config.toml
hidden_size = 256
d_shared_expert = 0
router_score = "softmax"
normalize_top_k = true
routed_scale = 1.0
balance_bias = true
init_std_router = 0.0132
vocab_size = 8192
tie_word_embeddings = true
optimizer = "soap_variant"
beta1 = 0.95
beta2 = 0.95
max_grad_norm = 2.0
max_steps = 4969
Below are experts of layer 4 (counted from 0) of a mixture-of-experts language model. Rows are named router (the router's row for the expert), up (a neuron's input weights, with its number), down (a neuron's output weights, with its number) and show model dimensions 0-255. Each number is 128 + 32 x the weight over its row's rms, rounded and kept within 0 to 255. Numbers have three digits each.
Before each expert's rows: "comes after" lists some tokens at least twice as common just before its tokens as in all text; "raises" lists some tokens whose logits its average output raises strongly, later layers aside. This comes from a sample of Wikipedia text that the model never trained on. Tokens count by the router's weight.

# expert 21
comes after: " the", " a", " his", " and", " The", " her"
raises: ",", ".", " and", "s", " in", " ("
router:110140112156123115127102179094148140147148161149101135113146119146130151141168104109109068164082154097138104179132100151169144139120146161179169080145161081133149088165145131131165134134168195119127038097133103134151131141125097100130136053205115065161056170142101155107145110088128093121086151192164143102095065126155143066123075177117103126127102134097151116057154144122138072106145134137104114226134124098136053136157040100113111180147100142125074103130191158163132116120104119132108132113163143188148089168120141101180144091110076167181153095139112130148148170110140083153186138160129137180168118103158120107120156181136149169148112165169105101148100147171102118144059140117189120140155139071131136089107128141087088108145178125128130096066126080159111148130083103
up0:096116148160199077132110117127123060112169133102121137108152142101190168113187177051129091135125055133113117161140105136126148133112143134078124110110141123111120078124118161163120120142089081184131124198106112119117123115107133113131086166140138090117116199108152108156101153142137152092085178086119068071081095115109129124137158164172168132086089160171114118158129208142094148105092145097109190124148133143156108172177109058047072088180084142090189072086131137150164107115125179174144139166151124133110120087138083085128153135112117096143115144143075167104165196147090154148146114138113149088193116150130105113076155138068116164157149121116141069133075094112153200191128130125056109106124138136141144153096085132133090202126095154120106097130141151129126113159154095
down0:162126147155154113125117142170151140134141142183161151157153119126151114121143117137130163145118139145104086114151105165101110115105148143163113058202144121085104131171142124101104084144184096126131119085127153180142124121101117019142185083146114097126121111179128132074161115089122186073104145160110110159107099170150103095060121167222128147146142137103130113091036174056105180122091145150155072081104137126176060130096158152104063133117160146102094114136142137133118128132128196130082080096067130113113122113125104053166123122123125134176128142102109146173111116115134083147136109170102127199129154092151096105131173147123076117152133124120135122183099110126089146190110134063111118159157147152150176167206178144123167132155138113144067138099167066105146203127086139
up1:130114110150101143070105137154165154108150159167143126148172093086149195105092120144068149065165108136125104160139144068140147096138108107094154114107129148083133166118180184068105119102184118157091153166074138124105080137140107138119110125128151129081115116115155188183089109090124080137068112123089106142153146109122148157188122112128133144148181151097095117131107168122110061118076101144140154139180146108120146025174113114116110102101064181137061125108131088152174089114107152156121117097165076088078168101107139141093089113125188095107116116109127139077144143156123111089141128140092124181170135158175167142094148181110121123132125113104126152136126130083088096135135154129089188120177031170097132185076134100131137147161163134163216080150136150170146041149163124
down1:197161093093137110110166126082114083102188182145104136148105121114148142137113149112118133189152131160112071161109085133114092184133122159149089087203160088126153078121083142094152137084120170152135149113179166142097101116126141095138093133123191129132075069104120189210177093085094139220122139144141161108153184142122077125134078115084146224172103050159084116067190109112157130114154094133163135125124069114115057132167124148118089159129110146139087117114154167123131149140172161162090160126139102106089142152113167112148147079053127177116131122154168155127111128118113118130128123115111080149136024124141102107066143141127107125048156128100165090105094125113072084122145133113160142134118141164139137161189154145132129129110172157111166120118091127111130125145141094
up2:150155089133150100121135136142163101159130067108103117101155152125165161094116126146166125133149117091172184151146137142084098146108102145153105121113079143146134174143145093157125194162139155121114084150127130123163140176060098143140151091130153076173113106066119028130110145111140096086116121110135069122135087179132147153126165125154100067093099080159162185212115108131107098133073122138153111143109114151125119119121121138093128121165112101079160145091185161090059120154052146073155163136098135106162189132072115184105140116142105131139161129153147101162127167090134056191223149115129115105200123120154058093143133125144161092139140115157143156099109145126146091085082175147088085188186163161077134141168139169139109132070151076177113104182118118100182151122119129
down2:105119150126130138118099096073165099130152159133071142133117108117187149065103120144190046102122144129155096144089075110101110167071170154189104103154076130149158117154186070132056120157118149119125086154120167132134191111158141162111187095056159125116163160135135174126085159140107078130130152088189130084090092141148125115102138156152147133148120100125038143118086160112148162093173154103112082192127144106137153180154113134147110149117122152060161135092165159127121128137154148149157158140136122094135125097135228111126121193099059160142114089114139141158122078152173148195210107052095145092111102138158134184179148128138146096107145179103107081113158124087097111157093063127182152139123125082125117134131159142146155131101081131088147112109099167153126118127161104
up3:092140104117151138157085185140138140088096125131155155119167147150108097104144107099058135096105142149097161229097091111141111101140143123173146154134110136073119167163086057138132137147082103120142139097143154112150145096178169153082074176141059076109164160147175087146155097172176122123025113133137129139117085162078163117089141126095145123208093154133144136118158119159057121100141113117079095083096117225174163138152145114112139102150172106112134192158168147145170101127151156134149095155128153126163110156091157148138137153139105118125039111169174113110119150096064119153108120096153189109121056107128143120154071153187121113131097107126090088120091130157123153136082071159096071155145139117113134121152152100130070122084156122162130171112167150180084139136097161
down3:165134170131141163108092151114165131076124136099082109127087188127101098091139109134147093143162137147156089143090117045099183175111136170058117141146081125153157184168083142070103113110067108158128113150085132080118134121166101177101086130097086139102143102083140106130141096149169153141155079152053144131143058101173098134125110146166144193154169108146105101089139134129141211169133119110109129082122141135115196108133135152064110145114098148069175153099107155110105126121166179111118135083116164109180108143154170082107125147157142136177132147100181166173095104082106145114156090161138091158145088155149130079110131152130200136049103159160116071066117114137062157144136111141091149081169116180160167166118102130153065132080127159165114139148159165168166098118147105
up4:142150176157156110103133060130121148112106105105111124166104108102195141083129139186145089114056146142146131156127152132133227148084127124129135098090133119081107170151086134162176111151152144146164081157144077150089054113149156164085116156153079050091131076112118110113144113109146130093122126119171099161113125131106106133094113139200164156139119147119146113160161098090107128111135144221135194187133119198147161175151059151166112103150136124122154159116154158138137133139127120064121139182096120179108164068136103134106104041154102184114168107185094054079132119077118159184135121101134103151139104118105132109104088122143184139153207176163129106076139105110180098102125139094142106157113149137150134079111108104090136150159068122118123139114178151099165120071094145
down4:092120111094070134165121078135175144111115100119106171170118132082131100112091094160164191113089175124159112143195163097079093126072088138097094172118079138110092118117150118192167055149173138131159077102133177162184107072177061143082134128111152119193159132117096133144156121226131123058089144090114110156115121133095126167097073144095130162105155122106187159063142129146094119120160090082127100160167116126096137154159147160119117122175157130195118113096093167173101141119199095193156131160169115061160109101129096153100141113160161112135097129186138169159122128191137101122185131175118133137144151120103149142129132158142158104158119080087109115105122101151090148170111162147147165164134125155122090117145151141168055119067096125134076164083147147123116167151130106
up5:142106162136175116094126134088128100095096102132150121159202140114142089048198134151134124170133089108157129119107128150083159101144172108119171136159147113198148064120149138158187143180090052162147087149077150121182109144176167091142120124163098058087107088094106129119166175151158165128108149125120085055109055133101134133135085129120100142100173093165107146113163137132095159094100172105131156167103084068117095181134082094170096118102129125163118137101163195130112126138196123134118168136096159108140121123151099089075154175128180152174087160083136132125099182152183129117137103197137156111165138179133118123090120152167109102194219158123175100118123089135088138158150121107137110107131117117101160150147127110086124115137050078112132132125108105166078101131081155
down5:110096090100139154129144154099142090209125178145140145138127130099133100149109092119155199100120134114128162157086113115166167134154030114065154080203120086172176118095103110161112073115130129162140104086141130112108179135087092088083146120143091138120146172170127056163136139137098161112117125123119158097118172116119140168090111173104143053137123144099171121091126090124098124094119160169134104077118109139052158187128166144165162146128137120120124089126170149166091166113113125119117100138110156183076074163138089166150132157107120141176190147191118138096167089186070132139140167093119104139103105076069123080146180154122153175109159111095190129097085142135107101118136153190104115190221119154125174094127175153127098107187121111111105120124143076127092123077158139
up6:196080133173153141133143123108152154059125115151103130123073137155104151165165100126090117173167170208157114116121149115127090080125077045117100096083169070119122169179093132144082107099096137088087091155119164077111085150153129125096137082141138088163216169081111097120127111165120090146115074198124158111107158104097129196155091130105077124153054122141145115099102142124144143107100146161092111124129144179099177131128110163124132136120150126201168162160116148162100119174103146150176127161083129142162154123109105126103180156180131144183153069112130190165207079085119130108096103122108092138122126132073128101120075125138090170147102143174108116171086148139125106091130111183115180106116107177127141132172141148178135164135142140136120118099158214122112104165152072
down6:139093124176105110117147089099128133137086177175180106135166098113116143140140126132106161174166153185140149121172142112188188149131130128150148127117123116150076151150115093116074124077141108130136142113140110152139123078140165094135149141137094152081143133131078111050111114101160171125087114110110152061110115079159127143102060179129086113084099143074157153082155048116151102116092119110147077149125145120074143168048178046151152133121151153128094202126065134109169186105137091093128177102111141163169163123073127064183109127159198109190154153146107143111178070152173106154112110143141070081132164176086139160118097207097055170110150082145102169146117123146175089139150129109164092093146142120107142138100122131172147108107118127069140132104146133114137143171135164
up7:107137174122164144118104113094100165196158096101118121149139082116093138071102138133094168059169110169101100144103118141131072187169154081139124140092085116162172169073138148134152173073144062117166163172165161104098184106083109113096164104116078122125123084137084156169136152205092153115119164160170162143083088100147134142129124103196151086132117162122161167087127110152057163141121163136158097104108097199123135135111136135149130043090081156153100146055174145104112099090119116121140139130172084091108161058103103149176097154149113158127112072124140141104164142150130138145116160108177139130147125136118136148110105141132090143090188099171168111110171201076059124089101097113091154110172158109142147142086157139121114092173109146161083129085130163101134087168118187
down7:159069129111164135098143142140117160053105073166051201128144199148130123106099116158148114145098115123128102119216051176151133134123128119137140077106108150136120146148092092074175129164091109181113098078153174130095132089164150147133153130120095109159158105144116119175117125100113156076127143176124146153125113094145088157095128159125107065187138170080083133185200117091106143105173191176170110194151124129112172142071157104168094101147153118129163126158168087126130113157116117082115164118101148171150169107170048055127131146108097122159121124139120166129135079098113145172105101093090108103153072108154136156082095086101130131104133141086120166110090150108142135063119072145124131140137068075176094178084111152154127112127139081185100155143089174155162112139130143
up8:136132066146120100137104140085076096118205175114121107095121138162107086146181126115171159077102114129163156118097134118114069103135066083161180132047130164073164124095149167132131149133130131048114107128121104131094113121095144070123134130195120124152144176096161108177091102170163112107105122151125177163089131142096118145130110151147150178123125099154154070136138161090131148182114123123191118133109171138143147101132122065140124129214147135113139089128072230153115099110144108142157153123125103109064085141114164151136131135164119150145107145145116058118121117081098103161152128140088144139130197061129139118115169163106170205101189111103052139166115101090143159148120103161166108094143109144142206137086152184075171152162114071090154121190144096128116132095116138
down8:136147165148114126074171106130146126136163099166144128130129136106138119109146169161169078098127099075087085149134171079146149130097136168173131177065134105086142077134136130174103111166102151162103166132168097136183103140139160122173105107112128172131116152095116113171090125109154081100130156136138067099121125158075124119072138098142157166144167116162126141093169119139120180151151061096111133188095104124188053091160094046117086160132168128147121202157106122080145125145116166175116094101141143119101131104126073131085158119162156142150169133069102063182119165166154138155104071144081066124155153103134134136140101126112189173102205185070135146127107095165153112154131126141151182053099177108148099141175170082147103121153090079176112111113107047135117095140149162
up9:115098139109147113119127112119126092116082120146148206135116123145086126095197116062128144122106119150093158182139192147102071065138113161183132208176194145141127144100098091111109118170126116102167145116150139111113130096124164139128092074140155067145173179204135131173151112191139103150138128114059108081122143144103116163051094139156104187191153151096059103138130123100127161161162106126123077108099202095136156108161145126085122139123203122098163099101080166072119135159130113097128165139130114134122073120142147104081115114131105164107153087071183134119076117068077143118059179125088117115111158137088146081111144129152144115108135131138125164134113133160106130160120032115108124156127150171141121146129150109110141087160129191184110155164167156191098111074142159
down9:063082086165142095133108105120121118097061146189117146164150154154119161095113079132169162103091187128118122117160087069122115090106095144149064171045148097151103168142149079180151188134081123126128197163108140153142141115105104169143120085070101158142160080104131112176133113211177120110102090137114127073135121154140080171099120171154118193145170112173141088115110148160121106127164098057130184131124148115175131152152129147090093123116146120096130155113108186120092143146153157130066133100100043161062129129158118107150114164127133168091103135151101204121126105127099124169097094094184066121117148133113089177141112199109110161093165124135110099153130144173116144131113142118126146117112133124149137097141118149152100133062128132179071133115118129211062114166184115
up10:108090118175162083173141137145122190091062148156056153111162147110120114140092098124103128058192177127136148143131130169148111111133150060132144091067156091140121111151149183097100138102135148063128170167138109190118133118126141144137164095129092117151111109119154116156185111155122177125108140125114166151081131188142126165125089081124121163130137111126172078112142102108140115155152146142096113101133154143081109139124127145167113157140076114134133138159110188142166113192107081149125125118107117122092195107148122129093164208130169150161052101176117169126096120101088131109134076113176135141048112132180122133111043179129124116102124186144078219078149143119130112179130106178167111107030117126081144105084153179183132116134076103099132149134106186100076100149152110
down10:130097086141059123200150098106151140097119144104111133163166156074105152167133080186141167118109068163098107126121177177148136104180143108069112148135168111099162119146125116151132117094077174153080135119139143129086095124077155122087087117178097142138120160157197071103157123172081103064143141123085130140139146139155131124137163101169104148107120111134119169124171076132102111090144109079080115137097149154131174096127067165141153146183142115137176142126119119141176111124063158150169116187146100182068181107139115147098135135153081113091162139123146125084136135104150191100132058187144123106064190098165163114153129127091109124116112130150127199090138167140158132132095065168121088166061098094135147144067200105117153144085131136142131185174124123075069097150172151
up11:141179128134109143174137187131097101128090056075151135140117121169082118068150098112151151107109119154158153171110165118141140145103097153150120125108142153128125099141126141133152169088109115116113109107119195164149121127137120081107084208110148146136094117091101094117104095130124132131141190106127152195185117154161114163093142183141120138122099088158105152161152139103139170112090137153180110087111140091178152184139177052105136184112124137077126172131151176161067176104182138091060104128086081131144144140133133146104158148192173091160124172092139181191129070121108121106085103148164102113201121093094109106123107110153142149073143075128150057103160089153114118127107144125143105059145129097142092150112123216098172069101132110172120066155105192101114051131167140
down11:149162141052121092078164158105107126101119096147121178136118108157086083138148153120179116123173128094143129145152168120120099119131090112137188150109156128159118103121117155104101150149048206126193119149118082111117176124133125167119114136120145162128151095102130099111100137094120108090165150139158207115125049157146121138124140176126121134110147119133190199175133152055147130163148138145109122197103118143109154133054157089156076105127118107080154145066176137218148141119188138160182135112084110101085180083146098109114168165138105086155136105132129169195122090087123165101132120108098142161140119128135121101180144130119130133062092112079150112146131142158123100183120110118214068095158144091162188117124134119210084107117135114072052138096107151076113106155161110
up12:153084119158153090134122185102123048108138139129094136117070126064119156132083102106119109168111123158069087162103070082053157123094123113211163096141148119134090129101109109163154133161088098134137090104121165077167092126034173130109096136145192162161144133101149143094101126162124183157118122147150119115073144158168102108098157163177186106168127126085142156146152153195139128171125123131150109085104130173114109155151068119108094151167205173058108104114136094111096153195114144124176106114124133147146153169132103131159110064144109116152062120117155180106139121113153108119153115104154154124075151140100164125153154079124076164178146182129136147160109099157124159144133159096102120212145182120077079123118136111160132133103097117125083074074147113136177148063105104
down12:129173162142139146073126143062233136149156165135140125101114109105152130117144134175114112128142109110146158090159125114156112129112063137155105106154127131127125124126085103106161076132133105100136153077133161175123074127077105111136095116151164106074149102156157092149180177070130141112151170113149203196140116135150090116114123148092117152129125070160136164106117128085154087103103180150168125047122137096103127084185140198128129153130166146103167086125139132135066104187169100180119111098082124040136111124153134132064117148074117163131082103120168092150084135183055115112158188163096114152105143102115121123070169103154148126172157109190180095120162086078103119176119163136158139160135191156105088100151131119163178097155171141122201121114091109148110136110100071
up13:051119100174123131114170109079152171160170141144110108106124172178105167107158103133189197134110102096124105102090092154111137118162082083095140072098111122097165081151164161135145097171142137059140136137149074089158117156088009111115149100186119132126134144139100149138117128119118135165109144157089186127135143100100140160136113109177074114151231155112156109109109188117134112142101143151096111142117119134107064146120020129147107131182084122155110060124051145163128106180147159153169152097134179095084085120140149113150125171134064133075185093133138153132154131085135110162096134107132108161104159130086187181081127138160134106161091110104070143144088138096161168125110142182151137108156124113127182133119148136116110165132140102148137113138131070170157169149086104
down13:070088146099159160113135137134133088127228151137101133162136102141150124085096111095123076165100092134095156100150128120166143169134166162108136150113129089154115117121078159139089086103116137137103159133121075108115134133142156113128161159127153126121123095131096167110113113142163158120182081073158107144084173133033113095108162094160104161171154105132098126165169082152104114110158107211087140090130127145149072132140147098086111057130140158159163120142165148112127173112148088176114109092191055091166181100148170104107091134128103117150079117146095148137179175139085155163103148081111098147199135126092124105124105097169115144191162113103140150144108082010187128158157178117118158129107147215109118133162171073135146130161158126144129113167184125053129087115131095
up14:150140081125048185166126093091122126127136150124145145113065105145088090165070133180114117123125095116101173098157117096121122151085058093090146114096119107099132075091157117133113119132136100183082112121127172099084040111139091038139139112093130106192109151086112084174127169187133096090152099159108113100127071137135129187120181103152137083105110110098156158135093164123164111111141132071176163183174125122091115138168178153107122120113083095121145133169070132093117105115082147122110189094145124116143146120137081130150101143140089126115150165053146198132172126084182132134146148150145109157206134075131147146110104115146108149094111151108111113114103140137161150141066153166110172108136160127121173184108144202114132139162179132125112185183106123159188055116134084
down14:169076086082140160188123090174120152130128125148177225115105163108090144157137128139095110122111170086137138133120141117174133167083133124132214182092139075107097153095121125078155153150136150070127150159123096118099108148168124085131082103162119165143162130161124132144119152125154125109160113192132138157005100106158145128166185145101057121136152126109127080143127113049118126110172132110105120156134124081119163099129142133149128154096080116079105133175091103111153121109095137146116063176124073153144101153147115169139062179177145121070127178111144153128205100133140110119110082215113117070081115135149126152174113129108061193117158165117126177101135146142076180095110149173131176156172177095103146117112133141135110066108116102130116173157097127130134151127122082
up15:109108109171111066177143152067104188127142129111112122136104144122141174151162172159110129193112102140093077153168158119137187173139150135143107058235182152160163072164108122157191130182154098153158112128133117073156182076140091120086127151133114036147094147139092136126208099079110133171153138159074139139144139074187134104049103177131077119072094130172138144100167116125078110089091160110097080113064060168146085163112106121103134111144121101142058128146137119111093152124143086074093132148128164150153137135086082077135140126072112137167167140113148163112140130102130100143169141169110149160112110143103132152103121169086160175143166137195110095103113115141121142124152132118152110126168213112104133134120149139119103065140159112130119120131142112120139154149077137
down15:111130074148136108156112118112100089161132024109128186098171127114121139135146087115129161100152124102112182138201097115159098114179098125154111172091108128134134178138142156103069145099120120037126165170117192123059130125156129170136126127095104108108206157154164137107103201161092144070097125129119100101147134122120156169117115115111072125097115145080145091148089094127128133152179102076137099140105133171116213141112206171153126173095177156138155115142118083178168088141109121125153100117082107124183171078097142107152092156150162122154108144109130068128152121157100105112091212089132141110106127163113164154091123040092088122154150123156116182161184141167113133081111075187109082143114069092104183106124098107123100105098153150142086137087161147140110142137136139
up16:106154150176108082119115187134118132086166126186101173133143149057120144076151139107135156108138107105101150126125092122105164112139151146140169130084172142113104144092149157119097086144112142141105156090175135082114117157131121150128131121118178196072151146101111158114090103161169146149146161094172126144061055185119196151107159167148163155174124135217210076166141074118152174135149105090111127097115113144161106110104100116142095142142179105075162190140149099071184172142131197139097135149190141153070090187155135105113176139130114093113100126105136150082060110175085139157116168083080165135131122132154142144165102112075138190147107110110066152136124093104106089157101097130088152110143117105132143137096095101130168098088077119135106127093133117141134018100152141
down16:105122077111134090200100137162107142152098094094143136182198110139108096153146149141070050135179166171134162122148144069135187119151103135144138186133209145165040169134130064152100110063128116167087198136135127119101125130167126165134130095063100192058167123130137096160130162109165153083083121187144115134157114160112143129128133104106156115107081180108144120088057070083167161117114112107120107137130149136110154140105196126103147146103163109039146166173094128118118160128153142107142132166130162111151150109126139124118102140122170151166131147096106120122087127147149172072022158181140167104140114155140098158132069139058092113115121157083119120113098112110123113042139129105144160132112129110131108102139185124131137162131142135182163088126195120109118127152130140
up17:165103129129165127124091106113141133104181119112112117151090074169139113094145120129133137167090157019131053144127110120131071179094105124141251030124175122119145140134119191071132109105138075148121103098122139102103116122131096090161156129146142143138118117157150146130089069142072126161104141153161194157142143143097137161142146139135106152165173143174105175085112211130109119141104099138128156156100188113095092123176119125150093197085144152081087157173062096105104097126120172172108150142106126089093142117178135097130136133058144068162090109139126109105099094150165092157088148122120128205126143157082160117132087159139128175161132155089140149091170167088120146149142184157128118132153163096118226169114113192123119121121124139143121086140108095108135121167114106
down17:146141094057125096162111134119097143075202186122148176087139121077158136135102156096150131144134086182151182158140095101154181147116119079132147107112126093146103067098111140130141124136096109153123163145108113097204127130108099086147121114170143126142115115085136132133199117074138164082132104094077153121131148137151134124100092130166147173120150059153096118115141045141117074173129147159167150073170073078146149086145128132066145130118169156093167146146071142144127158145138074134089126148146205067048129177141077142131186092099106127136131123155154128149154115119110137092101085102141118080198097106124170105152181116122168136091159206124142103085118076061165103134188187082157145154158152131116095162103166130133149134137141159107122157182105137087136186080119109
up18:110161105151134135113109134191193135168069195153079111127154176192157136117175157146154078131149107148090132128096151115090108154111121128124162080112153092131143091096125120174115115147176156171150155177128096128141110185088085109069071143133075068164142092113133160107164152189113118144102157173155076158147150085139098079155062108148103153092147079122110091066172175091137120069087133157121156139120105145117077151165070137129077166104095168160106172099132156086153112109188143141165138165145129129112065112105081140114151163077128133166127155130100170149095126141138161137183105185161123118114146159195122146103101152166172142122127180162160144127121114130128185121077100127127110118168141123117096045137104139082122185094124119151129071043125136164129206129151153
down18:084069107148074126092107135110194142179169184148138107116132092164097121145126141155090163166100151149113163179124159140169086108133127107144149150144122161068125182087193117184120085093118130173071073126111102136108156105102095101160179053157118096106133117108092101162084147117069104078127161149185149141121156140100151167153169104146141125148124117128171107106115162094112081113119165119150104166149113125181088086129120117184106176152117130139144100119147132145153097119138134160045144106119120100090175143147149135144146126138193085171081122065123079126108152130140157150124168122151122142104168157116131118166104142137183159119089098083159103079096174163120127131203128146141138132137090166094180162102119142170169127131133094026225190202110118119136048122149121
up19:169107126134134081127133103096145100067093088074090087104131151154149159138115114083135176127097153118107135045063146177147194187163131088114148172129131116102126206146099117080152109082101176138133177113084120156130123232136120129111083189165107128157104133121082114110038101081150108163142139116137134124151125137156129178116147104162107090104112121143115163131096076144074143069122142147102137140081077169089179065163161144141127112142124154131170179140110120127055164114125133111124131197189148113153110118115107117155093148124127102121173119100152165128128113109115091139138157091110108132134146179153066134123080147062213149114147149149135094084193168151120113095097150164053116092150119165089167112141164112144155082148152103158164183069103140116113135177141103
down19:139179092135082118145106077165112089166171099122171093187143098130181112111110111171120112101128121115107171081144159117146191136162121117156148141098116089133108125164142112149059124096139131179146196139140150073120097154170134106183079159094071172127131123159064146121134101125158130091121078168161096160117180106135168089083149094119096149104111128137155160118097096088076157119155112101104165146164158207186152127122093083180152156133179106110148143148110161122088099069128139123169103113163155139057171114146058174105124170205116054071123132117115135094098107115125152131034094106102135156128170136105074148128149102118173095130162204159101149181117121175165081093151097100154151127151110103131082141073145161166136164144101101143128138160187116128117076115138116
up20:089137112101137116148102123157187156075105178127083097131151080110172167140145115083066120114110081116089134156148130066095126128154085118136099084136100153126131125115124145150107134084170130102122096153140124081165097106135102083073132058128124116160127185103183146177142074146102073101104147095118112150141166145071192162160171135163134109158088151147090150161146137150086117053123109163080140093157126122130104188124080129088143156160163114147143167075081162120168150121126130109157141097064112097123204099092130153082177119136110098158121106152150174105092165076101128103125203132176185137153124172129182105095116128149138128106137195177142134078115134138105114121084129099158090167164119144170112072110191153121136184141073158169179190161146154109059081184138106
down20:155110123151103158116165131154111128090090128132112128168173115131124083112100146097173211133089149148165170166168124148125110119095165175155134049098104157179123132115168161101195147103086144122128073181122153176155057094135157117144124117108154089130111079123114101069142134113115115124084125116068116129164121150150063110131158138172187131096183022100128106125108102112138167139095145138133137215187129080099108171144129111090085153125146139132213165128087136135132160129175117096172102137148104093157109114106167088156151118184104073145125102122146169172072102048124137111123109086175110049162091145096104102128119127151087162098125132147135186122090127150194162134138188122141086128117095161110131112153161146169192097125157116128186156106137095092125115162085161
up21:135120162150148105160108093052114126102149147125139174129106110098170180149147114150138133154179135098126047156125170076141106097115133123158135109141114118139120137102128107148063101161095082086161122164168113128138110155100124089165184143105095144078170164125159149141150115142103167162138133153158157110100167127098119171160175121080138129137062130121166139090143122139186114180110161095147162191095147185148133247137151138149128115121170085137109074088154066095091136179150112078092109123109103154192197146164120104133163079104092090177104129123130155167078110191068145109103104117170163133126108078134158105147119193142075142136133073115098101080139101147111196111092159080162152132082142098067160185082117159124102120108156158137169131082151104120062115166091119
down21:199143104090097087139054113072130123148092153064163144098178130110128127168107142082102147174165139133109187128079156161119118149156146134133166105151141128107158173107077073153128070093067129130128105180165147094116218130082134173105128109109131143145091187164149128137190097111089138124176147122105108139113140124162207164161164135135092083152068133142125166100081082154134110089133149093087129107119121112127207128114126175198111156157084056159103089066124127129132160157094127108148127164138180115112100096156096050126151140136162161120144135153108160128159154178101139157106183101133169130092222148130127068154159089133074116117183122144071127116118152131164149076156099124146098161147110137120142076135104116140118072121133155126151113106097114117102060187133145
up22:123118119156112078107120149092107092133094147104104134200170125122187132142182154167099088163108104082139050144135108145080189156069118080110116110104104112151219085146130066054148153117109132119141115111111188105133124153126109130114128092125106131122089147127086138125148139169087172060134145121159099102106130122090116151103102124192106160138155064139089120079129160128116145103134177136121131131206153144127057175171069118100148113169118158132133164081114144084129116114093150161124159144144155097143140097121130134045168127149159139178124119134147189180113129115103089143098154165142123180213117159134149140087155128119177163130132136213099159174059116137066149153102200141136125124166152082168087120112101176115124100115143125172088155078086127156098100201144109
down22:125162131089103099089193095197146108133097173110162090136085172144156175152165133118108114127135093165154134059139087130136079120140094134146156122176099138130131184133148104143157145060164123118180113144094071173191178181139115174164168141151118120111088162168166088140131118102115111059147159139103188118123166117127116150145180125183112112111130140086128100138087118167190099145128162104128113059160189098086171077083101110086115111149166123164100105168135102139110127134113158083146119048088126128142208110132186134180089163146061128138151137152132110101110103094081115152101196098111100109139119110099084120124145126139071106184126121117143121122073150121103121117147102184158091154068119168127134126214121125187110139106082140080146083136106067115195144148151127
up23:167141147184128128138178168126187096126133114191131154146103125108088157102143088172140108155108102155120108154132140143114198164034175110143199174087167106147139098121140157151142153170142120099137067122143146098063113120080111077071102171118116072155128105086122092031146104170140180124121115122143107178132144199171097119066114153150119148126106073142133164063072106125128033134066163133126115179080142133096138140150097106157082125140101174077148155133216099153112154151154143144143123122062077149123113139179062131142149095073082133158138120121146153145098121108110138158212079112116114162133089105085128132162114109123118160153123103142182137110134058193127152138110136124173128125135155104146139148134118071111148134139129135113107104148093125168084081136119149
down23:171115110136132131141139200136110068138140096173171121117113093144116121165102126137171146114173104125138058118129160119117105089104127108045167129108147122075122106127084135112155101071118125123191136078123131101104107105102097192158093197102153126059081140129150107130116168181129119096142083155073159177150153134090137119119157149144171143108159088071107142128172145122074147172129133126131049111107164145155072131038158156143145138094144127121082199105159134148152138094189166117183155117163086105103150135156134103073187120142085127151177100146159121174132141144156130158162075135119126168141110130167142137167082094154099092048174095134147131115144105103093181126142128135108131139173202128188123081149128055119119169167109105107144120126092116103177058101202103
up24:125156145078127136109137137130137166121164129209082105153150149110168100106189137152126093076129184167123097169171195163125107225154127124137145128106169154191131126123088075167118126141106035139124125143116107117124076146157077122106119179149137174112079072119149168142135164176149137126155145135130100119099119145124061123101081151113133085129124174156149151148146131134093122159108153177196081118106091118099107186125102124106125180144076142086148138124124132100135120058162159124118209102068164134134119131124141094095107086142116130039116152111036167137130115173164164127150132137149177107110112195126129160122142160115150122153255130101125136171128127117093144162122119138193159134141105146146105133121076099103076094158074112109091152129181146163102136176123135
down24:170150149167108172097143132065162157161150155164087131129192126166179097142119086110123121095121137163129096183078138164196188116101077113133154120164104132082161095092137140156116165089077116086120087106129071115109120095094131122107108109152148076151086108158138151116122117117155099113106152125123143148130102131117167076138119138103097134151193115098146126094091158119172032129125072155153140123145076086093099124161183144116108124183103128107093140106164044165104116140156120180122169102168162103114103103161141122135178146097117166138125135172148094158112165142152142178171171143102093174157125178093140021168042128120176173174142130098135071146081129102133186178115142129124119076188155093157113073106123164151095152157082108126168144164115141162100155155116070
up25:139138161114182154150108143063119125197118083094141100081194127117186107134103078184101073114143122092105096099143109110140107137187133069181118083144125097085079086153170184179131120090185119074145138169169072141129133093124124116133113135141130113168107131098174146093126102136140104146119144149139184196122114157111154172139098073074103105120114137119100069114126083109104107133097137103137135117171092085113146078080120151230120164215127060135138139162140149150105097117156155052138080198113137157159115085080115124159091180122167175119070148177160161128162141043083137106140127132139193163104142110145132115172080126172090111158114157154095122138146095096119104131050113158137136114155139090090123130098178156116116147117097120136185122095130139130127120132110111
down25:106134107140107109168079130116071168117068118069151147072129112089095130148082132150145083123081130163130192068082143115165133181150143073085136172080170102085132164161161127154162138151124147132097111143129126168114128080138114096076121122091132112118138125143093105129124080124172123154139072113141083113162140114131167150140186049081154186131135121132159084115148140120081126106135144110125097179151172136134114106115139129139102145109157115167131178187094087166122191065077137140151183202160125122189128092128160138145102116178152127128110117148152152173129140127128140095070124156155163046134165110090160149144133133158106174103057154128139188172122099097174148143114098109153147113202141089106137035041156122111188121088138166119122160133146208148129099122106084
up26:139226134113112132112043135102102144132080108106120082098098155039145111106154135101039137165123106157120070197151131145148169110128149151146151138148180165145136131163157072163174091155149200105137106121110090114135123123134085160118118128177183108091112087137132180129134083126217117175156106156153135136100081160166157151089153179127047077174129163106152171138157096110090134121152131105168080089141114170144143133136094113149145120098149145156131169152141105109104103125145115080133166151123123148139115094032144094205186164160149108184148135071097158129102134116126143107140175125136112116168117148148089092135118082113124163140151118155104147098117057077138063148111145174132075168167133097116097141123098130132132108161126138089107158109148176175101157113056144
down26:113161203101079120108143130093107153133179070173122138069136127081097138138134101142112114150132127218117169163138104156176087181165172114163111184142138129164120109143170105101093099108132171121084076150070120172122095105108115144109075134094135116090114135110075193184165183095183087201112122128145178065124117113165114137124109142055118127210144120140119088108178170125092172158170128111215090148105125130089151127129089131104144138110128097116158124144120135156181109141170101136181161116105086134108086105133137175110115135140122146148123147092094139166146109115153142098128097226140124179105120128099141074169131122069150131133055102118153169081122092143166107152111098192102071155168095163054138163153122134101102109168129121142112075129096131151079110099131128